From a checkpoint of a small mixture-of-experts model trained on Wikipedia: 8 picks a token, 11354 steps.
Below are experts of layer 2 (counted from 0) of a mixture-of-experts language model. Rows are named router (the router's row for the expert) and show model dimensions 0-191. Each number is 128 + 24 x the weight over its row's rms, rounded and kept within 0 to 255. Numbers have three digits each.
After each expert's rows: a language model's description of what the expert responds to. This comes from a sample of Wikipedia text that the model never trained on.

# expert 55
router:119149122175097085123134123119106113122166117125149126129138105093096145142136152101135138154129122110112096151128133144141162153179142133134113140142078150118135143125101107096162169117111076146097155122130131181168076133158092122115166101121151139109141095083162087132109113146083129161168114161134077138139118140123134091135077197128114133150152151105134107107108106151123131139122082120091163101125142148115118105158125103107175123106122146138164126116105128147138097116143139167080118123132112100148101084122122132126140120130133100119115164173160134106095123126116152102
It responds to: Indefinite articles a and an, table pipes and line breaks in score tables, and "al" completing "et al." in citations.

# expert 50
router:119133087134131117144126149136172118131122076125122117099156098108124088146153133108142110131160135095124077136062151124084117120137126173126142170131138107093117176149100145127140144097150107178128119128117146110152119113125091138150103123170142161110133084133169113142130130141083138128133118116128101128120140142105105130097123156131151142140155113107169134147108118126137150169109108186105113126114145158146132073162088064088144144120124137172131137135129151162154131140129122102094108124146128091123105131120130159081130115154113108107141168170171162139164090141120173126
It responds to: Consonant-heavy inner word pieces like st, f, ar, p, cur, emb in compounds and species names, e.g. spookfish, gritstone, Supercharged.

# expert 48
router:126112103186132079152125124114069139140186137118148132100164112103104118173183128058108091106136060111143101156109130116155093151132127122136107149108146115111129139171147100129144156128071125084106109143115132132135121123110092115127150136155145130130119103133119096162108087099114134119178154138184120128138165184140149107085098128117114139137160125137191134121095089094120139147113072151136145133125144148131129123136135135144151146120121130115153125123129124112163122095148139135116141137133124121166167126111126153124097115138108160134134144157141123118171093119129111125
It responds to: Commas, periods, closing quotes and parentheses, and auxiliary or linking words such as was, is, were, which.

# expert 56
router:094132114120113128127138139145122107129163132161105100112129119129096123156195150162155176164132112096119100096101118147108115105132161163122110128124131120116121165146083141121120153106110124117132164123142164180125063130040139136127187128141165135084122100130161134141116099127101131130138130152131145118130139161129095107084111153138155117111144135108153148122131117102110128155145118156121120113133133151134139134138103097121129178118118100150143158129106138161168101124152144146051128130128113092145125117120103149078107096155111140070142151155161149097129096154135112115
It responds to: Mid-word pieces al, il, im, or, com, especially Jerusalem, dorsal, criminal, and also er in Pulitzer.

# expert 63
router:152145136130091092134125115122139111138117126121135133134135111131127144182154161086150127157135084113114117125090138137143115126164132166143123129130170176122137151114133111112112133123083070144138130133132127129103119119117121115112141148186137108105184096125158082146095066141095128119138124119136091105143124173141129135067172130100115156130184136101151116151114107124103167143104127164129137147134134147129132132119141075126165142118111170138135094173124100126146104108154128145080107141177158110149157152125115197103133103124104139117148117127133111128161081093145094121
It responds to: Opening quotes, brackets, dashes, newlines and relative or clause words like which, who, where, whether, However.

# expert 8
router:102145117177138125113148133105150081139138096102139126112134099145114098157153153147167140201131118103146104104114117104131134160127186159130119136160157133118158154107111123134133125111122101173150123114083171152138100117108108160122147147098119124117111093094159128160134124137081152135122163115133125140146186125117152118136120155156153100114151140108177074132101055094114153148113114135126120102110142133119149102174071079125138130094100108171136113125126109145140113106124078130104111122127166111186146115140124160149111101125140118121127129112140142123165140118141125124
It responds to: Mostly the preposition of after nouns like Commonwealth, War, One, plus than, for, from, and scattered mid-word letters like o, u, s.

# expert 0
router:152124114255092111102143133111100099103175105151149146128158084101093111134131140133154124139137105108127106115136147144107114130141108178136109149092115135135112171141116110094166116091123112130139145150102112139127099132129135141124154110093131091119122116144162120184121106099117155151133120094191119105150143130133132141105098137109110137121160148117148122158119054157098143107130117127128134121136175134172147122131145112116143142109121107135155136119100123155143119124119164137065158134142149116132152102130125129103129096121137145107133172139131155126120109118124162182
It responds to: Word-initial capital letters or short capitalized pieces starting proper names and titles, often after table pipes or commas, such as S, Ra, New.

# expert 60
router:129116136160181059136114115150137135130132120139131145113160114129111133156163136098164155164128061103125107120137123148128076148147140129159089110149099134112124164129127144149147121104160086123132125134117082162113104102092063106122154117138133116134135099083154105143079114173114116111131126092179122122140118133169102139096113160191135126147105115102128130127084096113132173155129120125149168120111161150145150109132085101134126112136154156155151125122119146149139135135165088170120133120133184100142114122105107132106135142110151118101121161160145117164154141144122130128
It responds to: Starts of infobox and list field labels after line breaks or dashes, table separators and bullets, such as Operator, Type, Species, Born.

# expert 24
router:120111092151150105148133117131127144156146122129146130126185120167111143136147151093170117135124060110138099121126170145101119154126145154138082104171104111083143131133115130149147148129075113155142129128135140095113085131126104096134197106163171135103119086136127110099095105114105153124114125132136118125123163112148144113147114092129121131139104103136183138125084063126148187163123194150136127148125172140165133101139128105101152126169143119155158133123134138163149111140123144135123174148126123105128157141099142103099109122126110122105163113144098150127127101163140124106
It responds to: Final pieces that complete common nouns, and the -re of there, such as -ation, -ity, -ure, time, station.

# expert 21
router:119152117147106126129115151150162114163114112111161151117137110129089132168127146096134136131143095095097099130065145093114118131162155124116110148115143192101096128166132135102126106133129129137134114138110149134149125133115111106145152106115133150065099083130161089141091103083101111144139137144120156168159162156153096133076064142150155098137139124119190111171111088143109158145101120154150140167119203137139150119160087110112108122145151105155124133159117130151120106110121150134106140131144152105113102106124138176084111103128106135129141147128131133122138113126156140119
It responds to: Inner syllables of Latinate words and proper names after de or C, such as Caritas, Citation, Emperor, decrease, Succeeded.

# expert 34
router:131130127137141107151116115149122124169129077079089150090177114125129171164137155117136111157141092104112075117134127150139101131141147162104129130137126135108088137149115160147122132119111135180132119120103158137113089078113120104114160138136162175095097094134126114128145108156102131144145120148130148089120138165115122094096085128124131124138124121149171087125116097097113150170116103170112089117149151150143126111128137109127121132104121167106158123089165126150142124143122100172060115142143125094155130113121135135120146092135094149075154173160141173118153117119142166111
It responds to: Suffixes forming agent nouns or adjectives, plus sentence-final periods, such as success-or, teach-er, the-or-ies, Bat-ter-y, player.

# expert 25
router:115145108159147061169110144088103128126168068123150143113170122124127155154183129119172125123153087135134070143127155122142114121108142153096121152136130165145143132115115165103130133147130085102128138124121117140145120149072117122099169126143143167126107091132110101151089109136100150157148089102117120146136095157121158118136107149109134125128150123110160158129140105146146142161102104143118137133100139168141148131135092128120126111158131121125154192118150141160167113125162118131072096110130186087125164132136123112118109132099107163132133157140129118109168110123182151110
It responds to: Verb stems before -ed/-ing and function words like for, to, with, would, as in "wanted", "expressed", "address".

# expert 5
router:131102092150082159138157134147116134112156086131165137109155047135111122187160145108143116169151095100123108106123141140117105166137121180124122127116120118091139118148157125110121128135121094137131134102100123120130108120095103143140142115081119112097105095109167103112148073178074148108101119167126119119112142138122152130096095143147130143146144133093136149115151107127136144180115121185114112110098150128111127137138124110107140122129122123149180157117136156174167124157143110143109138152169117096128138143106085139078113078129136118114167142175140128128128097113141143114
It responds to: Word-final pieces of Latin taxonomic and chemical names and Cyrillic or Slavic letters, such as calci-um, Cancellariid-a-e, Embryop-hy-tes, ć.

# expert 19
router:134169126208127090174134140127143128150138148109111138116135118085131120158140148109104139153152058120112114114096120127167075144119115154122117145071178124109133150124169112091136130160114090157131138117125123104145096141107078113115151133170128175097114079128143100160127077133065113129141136135126143129124144154113136125139082141131103119158179102129157094125110110133141123131155127135124144139118184137119135119139146089114170115142123130183157117114109117111148111112133135154118156138144131103150163144097128179123139112146141157098123152149133148143157109139094141124
It responds to: Line breaks, full stops, closing brackets and quotes ending sentences, list items and table cells, such as "c." or "Co.".

# expert 4
router:139126149191109063109130128119098094114150094160145145138160100141109113152140154125158118118120098103098107126137144136141103156133133174171122137107115138131098158160100096094135155069137106138139154163107120149123108149107123171148169130096130111122166100125139135191140091140098176123131123105186116115146155149122113133104127130074125130147162157126162109150107050126118157132125119127127139113155166140151162093109148109108140151112153160141134148103129118138127119130140157135092124133139133112146131125121136143102114111140109125091170151134125147134150093115132152198
It responds to: First pieces of capitalized words at sentence, line or list-item starts, such as The, In, Or(ganic), E(lectoralism), Win(ter).

# expert 57
router:119122113129198085151125131133118125126152072141097136102141092142134143120158126112153168122115084103119116103114149118105103133168138137163069156166132145106124141128128119095136133110134121146140150114119167142141129169127065116141145107128175156102118107098178120112109080127087150174142114101154097141149168150152107147105090140156134135095146098125155141129105117121141173092143126174154153111131165150153127117092121101118124135158131177133116099101129124160124143126158149172112103125137151092116141126148112123105129102107135140130156159162149162134181124141157110115
It responds to: Field labels and word parts in infoboxes, rosters and stat lists, like Personal, Species, Born, Career, Position: Midfielder, Engine.

# expert 23
router:120112143199129077141149134084120125110156090139163130135155122132120142179158161135178138121152084079114113094115159111110171150196128151145087147132150127097140126143101154104096128105130100154140098094099172137130088118116120119145156103113193130136134094156167089154129112175094143131133127114147129146121163128132106125093099124164118114182127156154160141138115121114128157127101119153116142112108136146179131113117150102128130114115134139144141143135089148147139155114105172149122143115165111166165133110094122151125126124131134119092128162149134151137134157105127126131
It responds to: The article "the" and capitalized words after it in names and titles, such as The Grand Budapest, National, University, United, 4th.

# expert 29
router:126124083135118134184163111149095136120128057131154126139145098119074092131180156109122111173134095105125091120151142104116102156120174164124131123105089155125121122146108140115148152101108102118146146101117143121141092136111118125135142135118143138135123042120155134144141117153062157136118110115139082119120154168102145105116114149136146137151160134126134110099113101127104154163129130176105128131152124167123116124117117092138147103112145113127166153093112141197141130110124150136102128149140109075149131136112150169121130115157136119098124151181168152158149120117147121120
It responds to: Word-final plural or suffix pieces, mostly -s, -es, -ies, -ers, -ations, closing nouns and team names, such as Canucks, individuals, modes.

# expert 16
router:123134152169142065135154156124154085124143096101142142116137102107104093169153139113175111176170095079158141085157145144144121152159134158059097122145109148103150162137155138111165167102142073156137131132133179139150085138148114092149142141118131132110130112139133081148087099138118161114115124126155157133175124126152124108121101158124150120118136128091169134129156103142116146156115131127118142138162149144133129144148118138113137153142148147142139123151125127120146153100154131145059128122161141089191121116145111167113139112164150108123120120154120115118139123137105140115
It responds to: Bare spaces and first lowercase pieces of words after articles or conjunctions, such as comp(elling), re(cently), b(uses), ex(tinction).

# expert 2
router:114142100123121129150154110142090113113116084099159127105142099137113063166172152106140116176149086125127115109121145120130114142137149157106135151106087173133099152128097122125140162136098099139134164117116138181161080121138092107142162122144167116105109092120148125142130109147080123135114117107138094136143144148132117144163141179148124120144179133075143099092146074119102140137145131131104124138132161160127122082113124056148127132086131117135132140138102112169140123101162173122100093124151126100165126133129112160104103134136139126102110136144174151155117105119120103135
It responds to: Word-piece s-sounds like s, es, os, z, ś, ć inside names and foreign words, plus Cyrillic letters, e.g. Froese, Tsuneonella, Horseshoe.

# expert 32
router:114118124137097056132165147116137112087104122125113156134142136103125105150167154112162114149150075119120124121133174153127091116170147147092119110159100156114097156146164150134158141104122100155142130120143144119134108143136107113154196120118126135079128095141118093135121072153106129104099102153142133102155132119185125127123106124137112153126155131089166138140141101141143141111154100160143146141139131141146137133126093085086134126117148146178147121125101118108167124103149117192107137153160150105191133115120120133078135126117136096122088131130140099134175100124154128115
It responds to: Bare spaces, hyphens, en dashes in scores, and == section heading markers after line breaks, plus opening quotes and words like north, be.

# expert 14
router:125121138118133112115135122132087099157140116155125135105147102136113103151161148126121120186169090116128125064108149130155144168134159158103154089102131140137141133146136139145146138111108092121134133117115136213145110097122110122116157113148129099096122090136152119126103083136114111141112124091173134150128165145152151115138131173091137126167153137102145089158108052106139162149113096156099103163107213149127135063125125105138164160137132125165143160114132133124133111102139116134081131117140129110138121129131121142111093098134155089109122135137126129136111125147139134155
It responds to: Chinese, Bengali, Cyrillic and accented characters in foreign names and titles, plus mid-word pieces like s, ri, ra in English words.

# expert 62
router:119106108181117117134149098111167113129136122140134136128204062130132121138111177096125124152166087092124131138130149121107135157130142158098084131148149148133112154121122139124145130119098130139125135112154136147137104121121122117121155108136144138119152116127176086158110087184082132115137134115142076097160164122156146134053125144128138130112144151078155130131158092111087144129090135161107129155141149128174128103155149109126143119106119132124108158107102132133168126111116152124111153113160143097133150121092136194133146091128104114129086111127131160133163082127126158102
It responds to: Opening parentheses and digits in specs, coordinates, table cells and chemical names, e.g. (~395 ppi), 4°08′, Hard (2–0).

# expert 9
router:096146116147127134117153109159160121181107089141130117121175126101100105155151140092107123134161125075171060152088164132119136131142130138122117165115157138081140142147123163129152076095123122135134144138122137160128115100131100110129165119150130161068139103159139083143120106130119137121096133113130101104110188159111128149138117140114127166132146113143142112136120103131122155134100085163140157130148158148150123065101101095112113129072112170124139123127148147143133116103162142114120120096151119108122130125107108176067124099142084122104130122145156142166138109129135150115
It responds to: Consonant pieces inside long Latinate words (innocence, Confucianist, contemporary) and the second year after a dash, as in 1994–95.

# expert 38
router:100099137164069047124139106156138117176139092124152121138137137094090115138173143095133144136169092108111107132150143149132102155144132116133132126111133139124141130111103136090124106120128094129136123147118145095140079117106085126161139176118135143130181114151129142163131105117076182135148130131120100150111140149115133121131109120118133130116160155135171118144092125154105130116136115179103131127133179156144150127131119096123132089114141148120170127111068129124113151121153103145100135140133110077173140135102143140087156148141134102073124135166132146115144067134124134158
It responds to: Month names after day numbers in dates, line breaks, commas after years, and sentence-opening words like The, He, It.

# expert 20
router:103121109157149111148127129152112108131128115129127118109158075127109115119148143122148096153145098085151100132124163134099163126178156121139088124136101102127138139097142133135118205142107111105129120084102125129148097108106041125129147114116151123106133100150160082145084118139056148136144149112140129127169175147153141127102100178120098102116128118128153141095089107123143172150153101140150105124135159139128141114089100118126142088131128103145152132087146159171123120156147101186144118134145150096139147137133111137114134164127108124128099115165159135159132124117132103142
It responds to: Table pipes, colons and semicolons in stat lists and infoboxes, plus verb endings ed, ing, ated, e.g. Stats, rated, located.

# expert 15
router:097134113104126107122156131128132118137098101118143106150152100115105112157149111086131157134166096070122099108100120097106106152147106143121117142151134162073102144148121130081135124133158116136131131110143131151121118140136074142115164119162160112098158116155159092126119118149087150123118133141158118171117131150120127131103138164121113131126147129117168101100138109146121160149127090159124093158100153171112166098188072093126144143104141134158189101125153124163148128119130149109086144134157171089132132117117104143093140108140109184088142164133166109126145103126127161113
It responds to: Early syllables of words right after the space, like app in appreciation and apples, imp, comp, emb, ag in bagpipe, Animalia.

# expert 11
router:089148120168110090141148139111122123150169097120134146110155121131126145162161127118133150130149098088122085129095170105131124110115131142114075126114104132153131139153114124115135173138117093092154112130134119121150100121115112104129140139151125102108109094110120103155114116109086173092171118099133120125151151174126153124127121138143112109109121135147127178128120092105142170137129112164108139132121166191134140110138058139105120135129116119096152173057135112142143138120142148185112142119162175116168152160122113130105094141144103152142099165139137117086174087128149109102
It responds to: Verb endings and common verbs in narrative prose after he or was, such as part-ed, remain-ed, say-ing, also, found, became.

# expert 6
router:123151117143084119176120098157114115140155092107152101130140131112080090159170157111149122134187108117129082090147121134093096142120093197098101137124141143123121132103111108126120115102156116136149125113090094105131100138084129106132132134090150119115113080123146107148131089099082126113107125119146114118128181177136121107099096134118134131154133130111134140115147086127120131115117115167129148136141138118162139124147120104120158136129129065111165105101090120161125124099145133157091142112173175083120150119116128119080149116129137139120142191174133146127112095118146127137
It responds to: Common first names and the middle or final pieces of personal names and surnames, such as John, David, Beatri-ce, -son, -ley.

# expert 43
router:161136121184108116136119149102134120112138071150112152124134125128104114167135169134161099164137071089110087125124175144166131144105099148134110145104120097094094172131102123096173146124116076090141143117138114131119091137095122171135144119144154112139142094157157138162125066132071156118102111157156117105154172121145133124113083142120121129139147147094148099126098069133135161130109122123133109101122163151146131085143151106119119114111129136159145115102100129146151094137129146119128134133144146127147162118117125157104126103148162164122128162121133115180157112103130137167
It responds to: Single capital letters starting words after hyphens, brackets, pipes or quotes, such as O in Walk-Off, N in Norwegian.

# expert 40
router:094140122202120102169139129095107117137167073134124122108172114130094123153168131098149128127170100083127070136112182113117137117129128136148080107119107125110125137150103133115143170135117078113156117118141131115156088120111105133149159146119117118129112093119131105140112117100082149126126124119097117112162137182119136155116123133109109132106116145156122140131144093112150163170144113154123146127145162178114125125131098146127135124120140115128135169079156124135150127114170118169106114128173148125183157145112103134110103132132088124146131153093139141115199079133151127144
It responds to: Verb endings ed, ing and participles, plus following prepositions, such as imprison-ing, control-ling, un-able, perform-ed, used.

# expert 51
router:115175123145142113112165134127135115110141050121130135122139104087111103151184138100168088178157096104140124117155163107130118154136151165097140135139136127098112145127151118094117132080119071157136137155091134145149102131153104084157152108110128115085087108102155110140113114146129146105129151128181135126141138135143090147147095152100140140161162151106173114145178105114078180119119129123139109121168142144128138159127105129100129123123148110149163131110154134125137101091145149134093157158156132105177142147148106159118090115143137090117147114128133128101128104113133120113
It responds to: Bare space tokens, mostly empty table cells and gaps before words, plus short starts like de, ex, pro, re, un.

# expert 46
router:134108117145107075121137131114107131163169124132147119137143140127091169184157154095101119121142074083117116138115171105119082151140133136139114130127129105102111136138146106110134156121098147143137120162093149117110109151151125094101157138098183125137140111112122135150100066117101146106168156124182099114113148186129148072123119125114142117127143122119159115102152100121114132156077101181107135106116153170181121112148105091107137118104134138129153085126129126156155157117139122148104127129153144114171147142112125166096126123143144170122114155168148121099140110121167137105
It responds to: Auxiliaries, pronouns and conjunctions such as was, is, it, also, and adverb endings like main-ly, bad-ly, usu-ally.

# expert 36
router:139152115144126105143158114125163109155133098123119131144159124122122143161150109094137156135173087106120077143103131105123151112133161132113128145110148171160130130143136158114119142123129107102137143122119124149141127128115118071101153130180110129100171054134159074142081098132090129155127100116152115128125122155106115123098119142137125126116119126152126137151118069126125187136067101155134127155128152131134132102104095106142123141171099146161154138120163161154126077099127158122050143127195138129151137150112121114080103127096123140108149154128146125125157117123143112117
It responds to: Stems of Latinate verbs inside words after prefixes like re-, de-, ex-, before -ed or -ing, such as duc, min, include, support.

# expert 52
router:083153084166120118175106126116117124117165110148109134130132086130084125135160114132170142147118110100127080139135146104123138135155157142137096102140106100081124131113145139135142125144135134101136107107104123132106098144090131137152158126115198184076101103127134126129077098131065126123137075142108139124138171124124113101106090130167126161132140136130156108132087079104087186152133097148147115109128146156169113113157125110097139130127122116138150168114140162171133125125112133177084148141125139104130166128119137141103133080114109122112132158130121175130145121145126118125
It responds to: Adjective suffixes inside names and titles, such as Class-ic, Tact-ical, Legisl-ative, Narco-tic, and words like American, Cup.

# expert 30
router:105122098156116124118152127151163119128112034111170081140146116137109073138155179116152126149171100140168118137113149131114115120138168145125117149111140141131104159143098125098124140114161137173136163121129143127133089101121089112155166145139162169121140064145144115137134129136064128142115096104148089137145130135121132096137137160127174138110183152125148089131113075115106161158111112136129119139142113134112108107138090076141116135124123123135131115132133119143134127100157140154120099112153139119177120153130098184105127101147122167097131143155139142150129108117112153115
It responds to: Consonant or s pieces inside or at the end of words, often plural s before a suffix, such as sunglas-s-es, ch, ph, p.